config.toml
moe_layers = [2, 3, 4, 5, 6, 7, 8, 9, 10, 11, 12, 13, 14, 15, 16, 17]
balance_bias = false
n_groups = 4
norm_eps = 1e-06
tie_embeddings = false
beta1 = 0.93
seq_len = 512
dataset = "wikipedia_en"
Below are experts of layer 11 (counted from 0) of a mixture-of-experts language model. Rows are named router (the router's row for the expert), up (a neuron's input weights, with its number), down (a neuron's output weights, with its number) and show model dimensions 0-255. Each number is 500 + 50 x the weight over its row's rms, rounded and kept within 0 to 999. Numbers have three digits each.
Before each expert's rows: a language model's description of what the expert responds to; "comes before" lists some tokens at least twice as common just after its tokens as in all text. This comes from a sample of Wikipedia text that the model never trained on. Tokens count by the router's weight.

# expert 2
Adverbs and month names. Adverbs and focus words such as also, not, only and particularly, -ly adverb endings (thoroughly, literally), plus month names and some date digits.
comes before: " ", ",", "1", "2", " as", " than"
router:405530420418585510450516528498443522504585431431514507476403500605535479417473416512399535483467592584487511495466435591466493458566453528539525602497449446538494564490507456508485436564377510437507496457585467530470575439509449530493483431537487482591485482472564481473524482441497517419457389511480549463551555534528520486534430429581584457553421537525471651504548490579542479558452519546583528503507543558541501515456517538455508423528506406543538504517447466541481535500483560489584362448605473488533417503543427550535402453503555411502429490438483462493513472526459527532512488449504556436444503563492511503469439503472556474486493506547506435517600544509458461449495502532508403504544518610585544497516538554536558460484477407509523485494465543545442465426478571
up0:460537536592439511546407448500527489504488525459579504515416515535516502570486456445506504518530480439472463405562414510522490527504482487520551489541600462537481542431534487522539361491433455590510537508513426591467471439516465427471503478468490409512526462541586503494529498503485507653548435593540533382517456534546521532535524630480462509467471605492479464516538567575446568464449524508533537539458553494462501496525495580502529465613438649523464435555537539516496496408579518463456428511467605591481458471421471461576531545452472536505512582496510480600496525528461553552503445459472537461495506532386465400444427484408518455474588495550454498492525466499407464487532444604523480477477418472523557431512575462445504529507488410593505459436453462469516545476494519
down0:519504534460594476527511575612485475477597420541440444490565470492508443527484422598466525498428593470564495595475450517534449485488488478497585515461530512403423510492514550488495591490521492415485493457482462529544418548614550484487469524439456525563436422412474589525541519520514512436411498445396522536496507488524490448508576510468502448537474534556617503474419410480555480548481567434565439448494406572502482441505462526588540568474524523505553508420429576468451458528370490594563456487525514471617530540560454465426410542450521495578446523465372413495537489526608487498551482481437550465476469485516505570490458431524489533505578407491554500521533509455573507541520480534433552511433597520546476443468448506516506513526509473511571571437521490437542530551509476

# expert 6
Linking prepositions. Prepositions and linking words after a noun or verb, before a noun phrase: of, as, with, from, by, into, during.
comes before: " the", " a", " his", " an", " its", " their"
router:502510432437448491481437529546543548580517510533498458465483577506480497597541551567470478472547467510538524499412467489500513491521475527538505480484534571448471425469504510611468551541379546461442540522517512455477426535479613443595486516506466542539473445537562434539531495517542573417527475534458542506618504486404480427519619481473482438515415504456490412555526470510499579562445521456510595433482501492597471428511592486489514430414559506418551496491575542550451586466498375598505525417463486469441445471410456550430529483502436500527457500436518535559537441402505576475417504495453545532482481479480531476465426522498498510512483473571526524598592564451484499557594500438562556435514582418478574468459407471463484520404490458501437438465517480496559481557617513
up0:585392505479421493500557526502509486547456461485568576502542462454532444491460483467505615468529500508505391458423402462391562468535537451506455557454558507511525472514481500469516447583522511485500573449524509547462530491487553491460552490543511498472383410473447373475583509485365502456460475608488477467578499457431602590544508504489467488404452492529560479499534484492493489541509551569510506503609547486470513559475474422511492522511403490473530510569503642433571580544410528587454534431453529536516507517525523513419486538469539496591493422515478483501391494509589377481534463497553514500458571540575514567510438487520480561463449451503454494452522452452507413499432479463453432505493495469607570484448529482445423512562521587460581531572458464569469551475502418
down0:392496558498554567532591435502426455526555555580445466480435483421420527504546513542518480487440470520448502543565499561545376481558462514512515526459484477547413471474535451475451522498441492591504492521486486461476498456620553511530509434519455563503548502482491647571505478545519426470466483415445490638484421621572535438574492509541578440478506461499493512472437626561495516556454569502489463457545506506452535398537493518520409403460513438471547482462495407437418472479528437445471489548492401510459514537444469553580504469425456546590516511476506574537533464551453573502547503522553453470507473550449478519510451514408460491452544674503534455504546509504490475549586477532602473553594453501460471411491481533552508460516471449587543471501577473494540470463499490

# expert 8
Table cell separators. Pipe separators between cells in sports, election and filmography tables, score dashes like 6–3, and colons and semicolons in infobox lists.
comes before: " ", "\n", " —", " +", " −", " ."
router:523498403490469476507500490534486463569478477452457565488496504466440399530522503480495505431631432456425508410510495431511370486499503426587479586536441535510527558497546509521466552425581568461402537511492391563517531484559570466510526515545529471454551500497464478532586516465481435491601452594409487472458429528505483457568533532447522582439499453614482513535498557505446456448491497505521506558537539426437483412554469595420510573525523552465648391553483464500488475570484545523549588542499480536512473516469435467411510561549422528480501443454449573449368541507452510451589461529499465579520642525418493446547464449439456504534515553430524462593456470496568468568445473500535504529486510519450499490475521472500510524542504491508526551591450466508521487409570552
up0:480467515508522468546467469533505472375515510601566523480510460597552450569447566555461490494496549421560487435526520517369534531430476470512559466466457473444469427502456485482475500515544466493416568521507461581404546512492543431521536589568547543502540537490492528527561488469530443536565469555501459488492458565503568447556543567488573505529523464526522516484482472525470546547491505544510529427469448503578397525575400461416496464464466575481577453523507536477484493579524387451536479502486643472517439545437485565346486517620518417472533507570494530433419536464445566607565470528558499527561489519464473578572517471488497511472438494483416484598421529473504464541617540490492445523481550436548457472491497546354476521427466477509521542536555486468385457482471406
down0:538497481444532562507412444445487459487530475504480450553544589468436507485528535456474580538448425479497507471570452508458464441584580447531517491511497575559509535561626426600529544498522416500453400470573426502544453480505508514415450457557567607402484499455485506500512562468496555435518466527587520428517585436494483567564427508487544490494546569497506440488441482500477479557545560514509479511431570499493543520475612578540467531460527565503471528522445581567444502502486517554508453464526488432541474458556539405516526492401520544584463548506446439504460503472443510555467499559441513556464529487525517424434494554479428508389385560518377587504428539398585588580520521429556507464527496535462478567504562556553387522465474444438468410525437570440472484506535519

# expert 26
Line breaks and openers. Line breaks ending list items, paragraphs and table rows, plus opening parentheses, quotation marks, brackets and heading == markers.
comes before: "-", "\n", "|", "1", "2", "=="
router:542548475581444491601483471479492474461464588452482436544459478464561469489425472541467450532585583449529502537560480564477528621506545453446431501515619593437491524471602538483518475522460419453506552467535565481459497570521524569526468569510575428519531457536506505575548552481550460509491489540479493625444491546427476383455417532514466399565533464495601406567547419515493498476427526520498487463539456591408489551565473531448534438528508477442524520498558497503553452477475539563527502541537620516510414489522494443476514522425517529488468508425480430392514499546491494525528484560590560577470528509406463572515523494578453504488486459556517478553450494499391470479501515549442498436562383522455427458508508568452531532506451506451601478419502434365533524432468528
up0:557544490374587565482558547498505515543555507505536504471430453484452523497543460522619509456447428480475474516495474433493499440458521442501534435525563467639448576489507533509517525509394499515460491493478576357445397486472489467496460552529507534455404572598533551502396566489503584455473597480578497477559535452558501455594562499585489435553484521548532472555463579479427502559544483496520509521510485434499571584454420553451509596567570519462463567505426481476430441496535502549462533513524411549559481550509437560479602445452593449526487483546492445524499447442436581546482435433434395625470474429497390540493483440468475507572508517532487474501507464510468515470512560517459392581546478527502510495475501477539451497531495533435473522470466630554484494508490471
down0:485449528596426409556453402401463509538553504536495450434503559526525457497429516521494513518548482508519495470449465524504524534494497540576451519508508461506578542476633487545528529410555465601556449574468447589558502564544484500533476461419586511526589386488474435476502457450480460525509395463403455420424498484503515445428477461539486538578588491600557523378518492524599533513495503519509522487509529516514407429540576544519464415517513480462535476517550469461536467515509456470499507472415544532528507451535485533516541537465469544505548555375504464367576595459539392490522439446473525456533643547467545469467431449500464504473433581510473516527544517417536533522508453552562583529525458445545455489515531501548622448468500440520538551530557438422511574432526516

# expert 28
Place name endings. Final pieces of place and personal names before a comma or bar, such as Lump-ur, Xinj-iang, Bor-ough, Veg-as, -ville, -ford.
comes before: ",", " |", " (", " and", "'", " was"
router:501474606505534359559451491524487561479573564495481525497478490477508612462577585501460541529569525495595529492481523479460503502461466528472559495459495405578524534448493507507582417425413536580527478527530501508500509473520408460498520535417548537519537487523495463534518372484534435493485486402495600516491495471551479494576432487523498579563497349464595452544378521539453479497469559397428494579525594584480444471461517442479413549557633451582431541478553571506444475458429465521458509580486446476525441486531470525384481539482515497508447452449582515548460512541488594464467501482492520576549598446532538469504528515581485508488572510475506501496540523521540473509524470499542436550502468503587445501491511538520510451465596369495440528491563528416442478435468426
up0:500412517481563483495531456507422539583511482492451424466426405522602486435493464575514463486466606542538512517561544509521436425557541550479500558477551533568508461504483568629507551487527530470422521518472489494489542461493480516405522546444479440516550440456492445425512454565541504561481533459456454511517495563542584485569522614514449520489626461564384539565453540515483471492509473548468550428554493564467470515415397525469541514448516562555557491579493500547497564590594486424486510513430396425463481478489520417586504503476554501445631530469556384458573574567473515481536487519517533499584415479430446550479548516455499495482551577505424569563444545486472475559469570464549549480539443485526449459559495479465561442437562437472568453457419436549539524553476459
down0:514520507375585533473496483426443442516420504511512510398507498596548526482476588561453476440451351584410505462520523482571522455424518563525474541518496513505565453517562588492434375437484504463576530446465499537545546553365472420512552522540515522554460511589501548596424486518492552459464528470549504531472429492515494478443559423495564448482488531484544455475587467488457562443510492421494490495452561518518529507516487511575486561512576524466594489559518539447445503435487544467510529590456491450443493463428498573465544411485499615408365567521443584539571514561528525534474498489472496415597604489506456496463484516595485543535509401472547507525553482547547518492524438534528569488469470560437527472502481493512449447389469507495547439438476431533585539464544529

# expert 31
He/she and ch, k pieces. Pronouns he and she, closing parentheses, and he, ch, k pieces in German or Slavic names, such as Kol-ch-ak, Hoch-he-iser.
comes before: "\n", " was", " is", "k", "t", "m"
router:524457490458472579556484472486494555432558537522494513499558408538471483575531477520460485553464550445532455454456542525562452453514537564454503538498549463505472536591544491488604464451475501462438500502462562447481467488586474388462482548496451522470415485489505416596484419524553565501488403432526471482397557447471454519456464417511577597443459472584480503536610434462520430508520522477461479554469431446439475494610520597564476527587531464530599544524468485532422545430505419516424466489528502503464500530548503654489434585612489431461471528544499498439488470497569450469458552509472478470510518587550498565569459502520565510503571509563448529499491532446506517479491443354386402560506440495462531468558453599498618415551522544493506568455522462540489504488470458
up0:570411455487449569516561532408536530433516481508579573490579457502493462513528406534491527588475463525439556488632537537519482496466427486479455464492486500509558477521519482509494547443542461535492525427502454376626494431379560471413458546568529545378551549485474530569510476457546487500551519494452572510517503495487401569505477521531533528522492437472427542510539552476568543478533455469506459485477563524525411444479520467528547476479533470564597553558510436411395463501514559416433476476527532562462521430506439546430500511443447489510480515463457480532522589472503615501516460540525495486518417415448601612560530534514449495486549405521500453548553496491496497451584503497473576391489463489397451524430596565530489435506471479593500588416550487506522568522416432
down0:591419532496510459562488558524474509450449508573557503560514507490615479430493463485489535532489471517535441479478484475561535517552460482525450521474596587475384500469490477478461501444502583446506572454550434577522576565443584542518489523530477490437486398435497468554479456459454357472550439479485549473503535435528542484549483441464516393525478541483523494532586466443476588466596452507519500449553507479443442424419630491468559436495522506498472437479574571479545539482603571492472525558470467547461582497501561468542435563481469500465524559630547364455509529438427437497533440506446565529460493501382532455509526492406462554534482536484500553459406515459557479499525533503446531452454478528466444492502436446539543521557447666511467543454523610517464492560506573

# expert 21
Action verbs and nominalizations. Past-tense and action verbs after was/he/to, and suffixes -ed, -ing, -ation, -ment: used, won, held, s-ailed, success.
comes before: " to", " in", " of", " by", " on", " for"
router:531524486425501513473453461458473468522485471567514467539395551448491561585489531488493482530522507612509506508558495501618511556443488453461525570510448353446497483488463477592499494524527469557498521411522558440473495474495413418553505585487585522542506508496473429555477546538423538561464468424459451504544389577513489455479635523529487424495474547487491556507466549472472592618459463515530574492439397504469592514464516512468542462404465542487462479505623498535445534440572663544416440514535476462450503473487531479537575410516524588536385579491575526499533505567500523527514387537499448555533441485510469456499471448498548419419447508555502472451550500525410588536549571453528520509520558529486496413470447448486480568538515547552498450566495510433504492553431522
up0:570527551584556387531501572495557366504499469432498499386438561537526623490537460499441500526509522491495564508499438540508510501576567428507520546568461475502526554448449410467495558518402539444531565525513499467500464510478517562506404485407459497463474501429487441550607405469514526532506474355468541474491533485524504499547515496458517536532476650570533477518536499561580537554516477511535508466454606537468422497549503552509577515437546549601514412470505568406446388454532517482428484490540503446542490479453464512576515568474540570489483500468509527448427519509506555470484480556451524500457425575578478464609448540565524428388465497459556519564531528574571451384544531522461543505474464477485464515518487549469543495509490478522501365467487499466536515394406493
down0:587535521486534463491486475486524443493513443583502451528542554519470578485528517536529436490498407578472538385480409484553452472481454415549549487441569521475512500497531461482485470447493524551514503458547367482414575464555530472533480472472501463557424524495507464550490383511530482497551564490481481584482528459482475522472473446530408576498528625460434530513460519499532560548570490565395449461474463496595469568514513563517565512458579488515516453499565554470397449521452501394454479517412441484520588556542589299525555432509576500514431465545420521580532464479469533481503436556472480502507526523557535434452551470575576566559541558517546404530524590596515509550482475512512501434507460500493507562533479552499467563472422550486447370503410495467401501547505527

# expert 25
Blank table cells, scores. Spaces and first digits in table cells of sports statistics and score grids, such as empty cells, 25–1-5, Won, Nominated, dashes.
comes before: "1", "2", " |", "3", "4", "5"
router:488532576583468509493512555466518602525466471397492549541572538476485439494511513464541450526486445466519467562446569461394400573535546441506545489548434412445613431593457462618495593533499460496576559531468435506499591539515506657505479447532477529435456448531487533428476468521599551479608497461497468553477517472551556509398517460501456430477487489542486548474486457499469501541520452573504527414453536520566502438566542508496447529529477590531521502431532471515483554500502478499543461463527489476471518563529574436507452526484543454569526535469508548467586479427427478451502514583579525530480433393441494474481423521578490498439492537518546533425524524511554484563377523405456445444541382535534470570438494438528526487528438588557487481523394368528533506537486525
up0:436465576551514554318493469500524529623496556446534456554494498503540456446424564569589553570385581577567485630458553517443495472529526577457501522535482518486424422473534426419515450446514574513438560434497484418484447453485374507460501440547439500493529457509562489570496426529535634548480507448468425554488463604541486527488544441521522456475569522540456548380560477567560527557536417536546506528488443534519555536557524559525475449483459504545445480462549494439521481523504539630431354515483445448491450487489449473507492532468492477527540500448483495534376543524482437409533446511475548497493506525524544483434571569525533533461464455534489541517507528455559586498535495449465506504466451483445456467545503477566524571520445433573440499527454479457561501522500501
down0:474476427490523568558537618490521626519605457388491583483480518473539474479545572517527480539485529440390410529561431422492516561608488549516484540459514450426580501481452457546539478481550576493528544443490583542460514489480517504501459493375606485453550480485452505492485493534558490600586467470528477566522435510530574480545398492513491460489568451434547526597451402423432510464402522483494560474477464407447501474555552453470503507495571565515516468530514480497470501515436517486500515468516558556472399580601522494441452473479472487503532477513506470541484455454490492568469579593464531434481525508482505439472439485466547434489427637519516526516469489606457510470541572578601498478539505551494472613488530494443471542534442456486539427509471408463499400379492551

# expert 19
Units after numbers. Units and symbols right after numbers, such as miles, minutes, days, km, %, inch marks, plus final year digits and closing brackets.
comes before: " |", ")", ",", "–", " (", "."
router:371452508509561494492421488510492460491556494582511465428478510478512495472406426574465417481512491472582484546498511465375404539383482450503455417524477480506544584528460496452530515513549464479523425451506614501419460457522414533489604569472538502534523513395468565442499435553433547515537624492504498574482470445537518467586514490473465509487447493552396574469533481524447483500503465573488540513552505555459597414470531477635576567602470471520475494463476475471506491462492515509534580502504475532572454476479570499437547453461565562507519451562438388485479516536531482540453498464453490492608546468444548576481527443462465509503506526437567559497614407413542527505567522493584545524389536579531479546515463525429482531436515576514549488467586548484450459513583537
up0:509531476550450487485528476511595449559516556416591421458489497594539452533413567502493519457496491468557509483528456515498536487545532547460507502591473510518477455548482476426516392526500482619450478326466512515451416530469508516456511517523457545524508468516416552489457549543514525541538615533452566531563458579460463554594500468609582487484485523461549492519437525494596519467512583561481542461507508553552494452518562480547504558475435472450507438464474515517485543629543456422409479532373499524500482516477389559603423523465419575525588511478610523492546555495483513530599461539454507483494522434493462463491470416502592571550486501514411497506412478455538412488511459408517541453484530500468510437472467392487497428561383566522452526490493473549577447512561489
down0:550472557565449478485458468551468522520553427443557483533550566480502480509427468405494565640509505596479527532448500500462509506439508569588542458532482509499505443469513589578446530498362511495442546434404504475438516469468572536485568535515527588484428558523444386567568633460502555535473537470505461482510509545562591424386463509478501445473489457507451477452530533536421516559473508451424484559508493475370439600544477524507585569383411493556448487497489606560511544558528522605440452555433464455567535521491506598455441499599460500495470443506433486564459477452598495514519512493517459445441462508485568460582519500475470450450510531482454468433513503487545502468474429547446485432458433465497482572516545507521455497458512485582510556569495489488599514512440566

# expert 10
Ordinals, superlatives, numbers. Ordinals, superlatives and number digits after the, such as first, sixth, largest, last, same, and 21-st century or year digits.
comes before: "0", " of", "9", "th", " century", " round"
router:554501476582525542501482518537469417479436469493540525552416562497525475525525498438502487471467468524524441558514427562583567530435412611549464590559451513496511428390481397569442486491535473537528492645462446544468526503509420596451465470465457519531511570446562460457535470390528485527535548543571419491506450491469480556355490496473382499499453460555472547502484510521475437497550517571557449525560561419502551448480552490459513433495552465514612461522529547410548561544492563497534521460582529529500458516471471563497517488563571499550417480397533442564381502488429529531385602488499450465470500422497506581382530497556480553433571528481545588486461461516558460444462529521548505511502478492495497513576551463522495449456538583513526444520459400436460449489484462
up0:533455577613503541520486485509420534374490503460544476529519516568445491488457469445597548434423526504519519529479552473574505434496444579510530597456471569559411495410519508470513493454510467600477475512552519523517488586482452514525448515469542499538422416422527494514598536507460479583395568522543393525445453513521436560407538456519420536485503466470445513546469494477478471572571566539539530440539486565512493452530484487554480517468499514602497531605547455511460530545470526449477477491506485528562444546470396521419431511553470543572446587413497464458370482564510551525448488446575533434470538408445541489505485549502494609478607515643477538559554474477549446507588446490563474433541435583456465476502495446496524486471609402465475493420551473472515505481538483
down0:488559482446463490501542548550527502579550514475493500464486443397588488507534444477473606502429447520507409523541443453473547486540438566503552517521503411513536543440447504517529441521505486523556435540429515517537411572519558532629642469474598530512445594508536441599345460460526525521529437498438540531511600453434530548506528462455546456500524508438544549513504527490496511489508382509553400575459577465507483480508536567494516439489433487422537503455611450482472507572463499547473483541554458445502448449522423509535587490534520469564446434486557411407460432513502498530395521509445530488488486504513478458457582404510537507521573528521583472563521480433384483524480464451518450574501429528524521419487548541524533450472366545482550553576455546541494543427564495

# expert 11
Periods and year digits. Sentence-ending periods including ). and ".; dots in domains like Punknews.org; digits inside years and dates such as 1927, 2011; section == headings.
comes before: "\n", "9", "0", " The", "8", "1"
router:420452544468528464516369498446568546488558510469500559517440471555506478480453474492586516517496562497478522542427503486497420405567480620590557423538490481484449454527470527419506496464555548558355434552458503484493435510408620468545404491546545441438474472527484511502483528481481482408491496494427507487515524577459507595561510504469501426439494541599497432502506474542499553449502468498508526485470463458492539448455607510569418467547547477551580486587466447468493511490464513430489506487529499411498531486541528440537436446534544445454606490507537385502458543524468416474471574461615456522544614520543508542491536573568560477412493410445454484511483510531443574507579564556483559425448453481497486536500474522494529465517427471502543538574567379405600537454424502
up0:490512464539594460431422575463520492533502448564495503491563467542490489518532552554442504542515485468505517486490364455491480482494507554504559543446466481571453504507518455552569521530506412525421431483458578411514490475473563499507465490466564477587479553482469443461484521606447557510490566482493546451521497383527508588423514469536463423480565532579558585476465607460403428468424495566458559425547500504506500484489532477545545537519423516449526429487536443546416551463560560551418509459453485468427442557500554489429519509501429574551576539440586500520541426502498609460459404488522487484547483578494544551442540526414568491617566449543655475528504507397502442497552544544490545492468467482484484468454509600456577475547481460508379525484486527467633446469469546
down0:507501616474477475490555488492533617520457499553429537478493502547432537499432603558546477466459538547486576508520523529502579456387556441532430544534523441489496551534505549469391469439576470485511481604474457547479543448543364502563458543510522453424545513438505412427472479506490540378452522561420493507555498505479495455500432527421518541534552540509483517554415387526452524471498504392483583566564512463524492425514473512476459533553572528515514605545557503515497490459557451449476460463501475523483505555413499579425563525478448549518505449525479543491504438529481455386547461447521531542543495519538544557513394504414483599450562557512394534477506492509524466437499456502555543432447550445467515564421475477513469683495535489521555501446547525531450528384585544

# expert 7
Word pieces in names. Apostrophes and pieces like all, ind, ld, ond inside names and table labels, such as Mah-ind-ra, A-ld-erney, Record, First-class.
comes before: "s", "a", "i", "o", "er", "on"
router:539517375454505548568567403467507519543474522528547444410469471467432509482537444456484456394505507513483487487548434450532472544503459478592503441435412533538461549551582454522453520528595576530582524495519458559530523418430512624530434431480504548565449540530484586455460430527530403572488549528499536483486600588447498589485526527603547529564528542532489532539515474476460512527441447444524498519440475464403459513487500439526548447465532527430511512536536448485513422460535509465527476517489576521505595492522573535501558508477509506381535577546458564473489463465463562483533503478508547500565460516554470563450456483522546551495381413518408516470495516424449529417405507545522446538522459459391480591509573488418423545522507558550436491471447395527585412548467592
up0:513427511447471575522534466502587446582584544416515476428413558504472428605540527500495482482510486573394460476528537471469527410425569531614477553549549456545541443534545568480493487449450441451514512465586504451500520589550516465486518524455509452471443456395473468478548452513513516573537515511415470529471504466504503573457431520589480474460541516520526469388534471464447521488575449538531484572490572525441546458534397419510494597505508444490497488483514494505505470532436506610449444494559448520493532433500556510515566437459474517404498487467544504477446462499548561579514551496491548533499528416466486605579431433501544550410562431482489483478568550434457497434488580437422442422555565557598469498546489540388385487527518558538585559479517497492592495462572597
down0:518476469480511462565520419637491530534435486511492493517501539549497497519555439534482479485519365450476538558544451431459535404563492585480516480493579480563390413533532468468567504501505546500501447559464496439562528550480476537530513511499526580419544423461542525368534410518523533507471446479541431497534458501478488476512507477534501570537380546586578530495458464537544488551466483573569669553513480474547517436537450511518516411526423504488501485472552447454555493507506528499481559510459525508510463389446433467563459482483658476517476469406503490422559420553516480456487529594540550490557383562463545465446396547560486482444524468529502543469582473504516572530432494477552493544523637544556531517492380478494504443535453433429506563545530409550519476494471440

# expert 15
Table and list delimiters. Pipes, dashes and equals signs that begin or separate table cells, list items and headings, plus in/In.
comes before: " ", " \"", " The", " D", " M", " N"
router:584525540450513529466554404550522466426530502479463529559576454467475581506506577508588477524543550440525475433502486548467405565553459516491472488521462599448508433505506498522480498455459616403561457499504505496449518562506560469530523513506500573532521566502591543482530481543341481490450548581401478522523506459533476475576582470564476481505589517466481512641429446509485467463513530383447442398496530519484539557488516464499381489462486480505448539470421518496511463625400532535465441432456516401482458467492438501558471459473432469506422463422478445439475382447508607524503485522460524448463495420485577507538536479603535434459441505553537549587537507561461481494463476402575463545468546536482545490443532537540497559493493476477613463510504548473458498523614439
up0:494548566493472547460467463532479457472500414539520457609576499502512403385436548542430511548483459524533528483588484534532449511490455543533486525482481531468409379540453523501578530493469561505474474425596556479498350389476459459426467466507505469492553434435559430417388483411438595521433499415478565498479467543516464490448502482529497429587506553501499474552541488548518489522512538473501546532520453529480471556532498439535436439408427574444456457510560562513477603506431516475587413535453541591381530449506490444518430547440504595534501512521510503488498604556540499569545462493561465531526558486559442445499524527519510465445421573515473539549485524542515349571645471474567483460470536472422552518480520517494493535541467505494498425485470481525469563586513497
down0:523605479505536489465477482448458541515442538476468482436483536494578495562562580536476465411427514467537509565461539461557516492505509535478551519601512535470604509527436462520452492464544552454567438678489500493534552547535449487553482462555543573558543477587595534436546485575634467592516526519476503536479448488512583502547464455509412554527516405499485513524447446502483488431501493440538500475558444440469412421369485475483465524505525551446449542518529528525429431444438498500378584378551418432607472549462476474492509448463478413486473501468455436516422535533487468463410494493486554514467548469557545529506453466500458509553542515466546495412563509473519593424485520522590521471596511487560535519542448386511471457458524526504441472527648483543546463469539446

# expert 29
Plural endings and years. Plural suffixes like ers, ors, ians and ens (carriers, wieners), and later digits in years and numbers, such as 1602, 2009.
comes before: "9", "8", "7", "6", "5", "4"
router:479541571470384611376486461510446500495513514409460460469496466471486536484556592501569466547579418508442589420580525457438518439530500481598576524465592450432463586453487495454448540475414510523427580597502596484485466506360538467475501501485463501534478426487413595476509535420440497499436487564565546474583470583461498446590466528476519549462560507564433462461416531465510569489535491592582452518516453460546526485464509525615447489528481485446490522472536491513528547470501489543399475589563526497518509519500512532455583469448603584492510438508525578499547501486455510461545415524558497456504460441498471524555530473471531452491504564517518495409503499541589409469522460555436549523413452431536511536443446573503531552507462545462548454514452522548434464411495422
up0:543583422448487497464452532463383575484438489512440522523533501491546469470458488426424517557523469584529490528487488523592438536474461533523409483507533494459495535585471477487485438509582504494496572428533495578568456440546535487435583520445560553492521463382499547499533522542489507566551417576541535621490375642493448498525473556481469561564532513488476482509476415595526391498430533506577523518458522535465434521462565473558478483549588562433474486521447539502405500482526469419436465580476469597445408513541479509479483554561462556458597508443501477544522440534487482468519543488509547504477524395478440481396517523478519507585585522458497527442474594430531552494439390505454416589447472514443488528494484542466521603438453551490524539506479440430521461550424575
down0:445545540478490494485480426481459449509554424453539591529507488484473527548563493476646479461450529506529472436414530520507493464474415553595472510483471438489544559540480527499545518523446480494520536593385471513447538474482545527481491508494498490555481531564559588494515477446507531542472538512527534514474395539434409476607401507568537554370485527414454446514561485460479493489609433436526495516476537401557379513397486458578463496424514494433520568521532553515443493578496550512533415569541484517385546539552526462490508481488438546515548455557438565406487600481501472453559536596520472462502524520471433575514512582539436447572473416485516445410530531580456480467399460525556543542558454457546469526509529554604501562480547481532455451528422490473412500612469483

# expert 24
Digits in numbers. Single digits inside numbers in infoboxes, tables, dates and measurements, such as 35 °C, 790 m/s, 2011 census.
comes before: " |", "0", ".", "5", "6", "4"
router:496580520418521518501499566461474494534550522617480523477594493561423506529409455465499588398470453487524569520407546590452471457440494549460526463591469389553472547555459504501478481452474422468493473462409587515554470457479539519444553591492504438532517576441521464556511477510400565518565503508514482486515481494548474533435434480580517530534624484496493488481534468470403469478470512448522534473459558511496503553672508512529465511574410626539540522517547480533585526494440432505527494588472441519525499501482512527569562495533524471469523442545517462608539519526545513483565483473497454425544494570535499435503525534554324546488496445512508434508435505528497554527525473505476463425453482661505505648455552535493473515459518543456505429480501380494462478448574505
up0:537614436528521518502529578484474488542560488586570460494506402507572528553514488449513529484488473547515484461475426483467502577410505499474464586525609496480525476481467550459628456502481570531496466405502432470558502540428478541550546462434511486563466575432571502516505520453574467582515470515508458534570480464496496429616513502527485507569519519467524542472448452468547382464507477493502481525575498535504531490437520480501576458478461513590507559524479449529514396477515434527462413468449482437413589573466472468533572511474498493619430482442513481505400511470403550518513491470394453469572486511468395449460511475473468609471487405558392507480563561566498545507498450523483502474391540593491530646513542459530463459406445521389582494418569508526531487518460574
down0:469476568453502485467452498526438474631552520404506545604503570463493470472533403533517445566488444526530444499522454478503479480444521490455527451562610498440546510535556483498391512580455486448573468389546544475574509461528619505537467504462500595440432505496475436466454494581502511493495421545598490475486549462450556517558549500498431473523557525481529476559539442548520530537412540525501528528419544439500385496441468528537550530491504549389551429490539488557457448395488443563510447419526491504421471512416497504508527490459495453516587471491521484539605495477453475490475516570489549592422508439603507455473493625512552503413658567539504425560475506486415493495456558534506510460501482447562389542456618491496531482470539524439519537459459482470425528571455550

# expert 9
Institution and competition names. Words naming leagues, parties, schools, cups and championships, and endings completing such names: League, Party, University, Cur-ling Championship.
comes before: " of", " |", ",", " in", " and", " ("
router:476526527558435483451389425487576506557471494622464437567479503529529468475547591466488475517465516499508444530523591515518431570478488483481445485424508444503513530442425596459456518512533515583463534544489485531505509518548454484466434464474497458442518542435514465449485593508311514524493482561474558509435447482532449456529453538478499566555617431528511509450473523409560564472408434438485447479422519469607425469474575465479454452483541492586433567539604526496476451540558520547445529487470394486511525445500412456523335484453554522517476498490507526492513534476460543580520429542533507515582561578488623523473600424501558514512493422460449533522570493576505589494478562525547587524452542456430459491488599508500546510496513471424462562530495545496559504551530428
up0:538430510474528539473536563467627574505446488534468518513558505520588491452602569418482573513473555444551487503531461501484470537408559394449547522492556460536481476531473440492567538546441535560563473515479455591466571519423494539492426474533548557428483487502529557579501537471486503533638445547526534496563433520482530472482571485607515459412557510550438514501546506577462508428452406408506518423530465619604471446560407550447541466442448528496432549581502530517500492606461549552482497519357516452495515494465474506486366448491430459468611496446447523445514484498405454404447500475500593461454512475486504489464441424536550531528552474429496570493498520505508498490428449445463500500485527452435455635491567554542482564473449529497583481525534493503479530501556503
down0:506423487512506560565456456566450572406463536546544460454464527460475504576418509588492532587592545537481403514545472485539487624515541486570494458518478484447399534511560472458605449504488599440503477616429542488569551454394460567490430589428531452456454496442364499525482489522515492431494540580464551442534544460561542439488515399451543563451554427476487496513450502529587560565578460505508438500490492574541508504499464467419495459498453489422451466512626466526561517494565480447653468538440529554487592471486439503552461470517498528470438492586581556553452474525498551579527464490486480493493432506483529522529530468458456514447544450439425495418471460516463606576537444530519494512543418540504559426539553476440520450538429487468533463496444471531519452454504525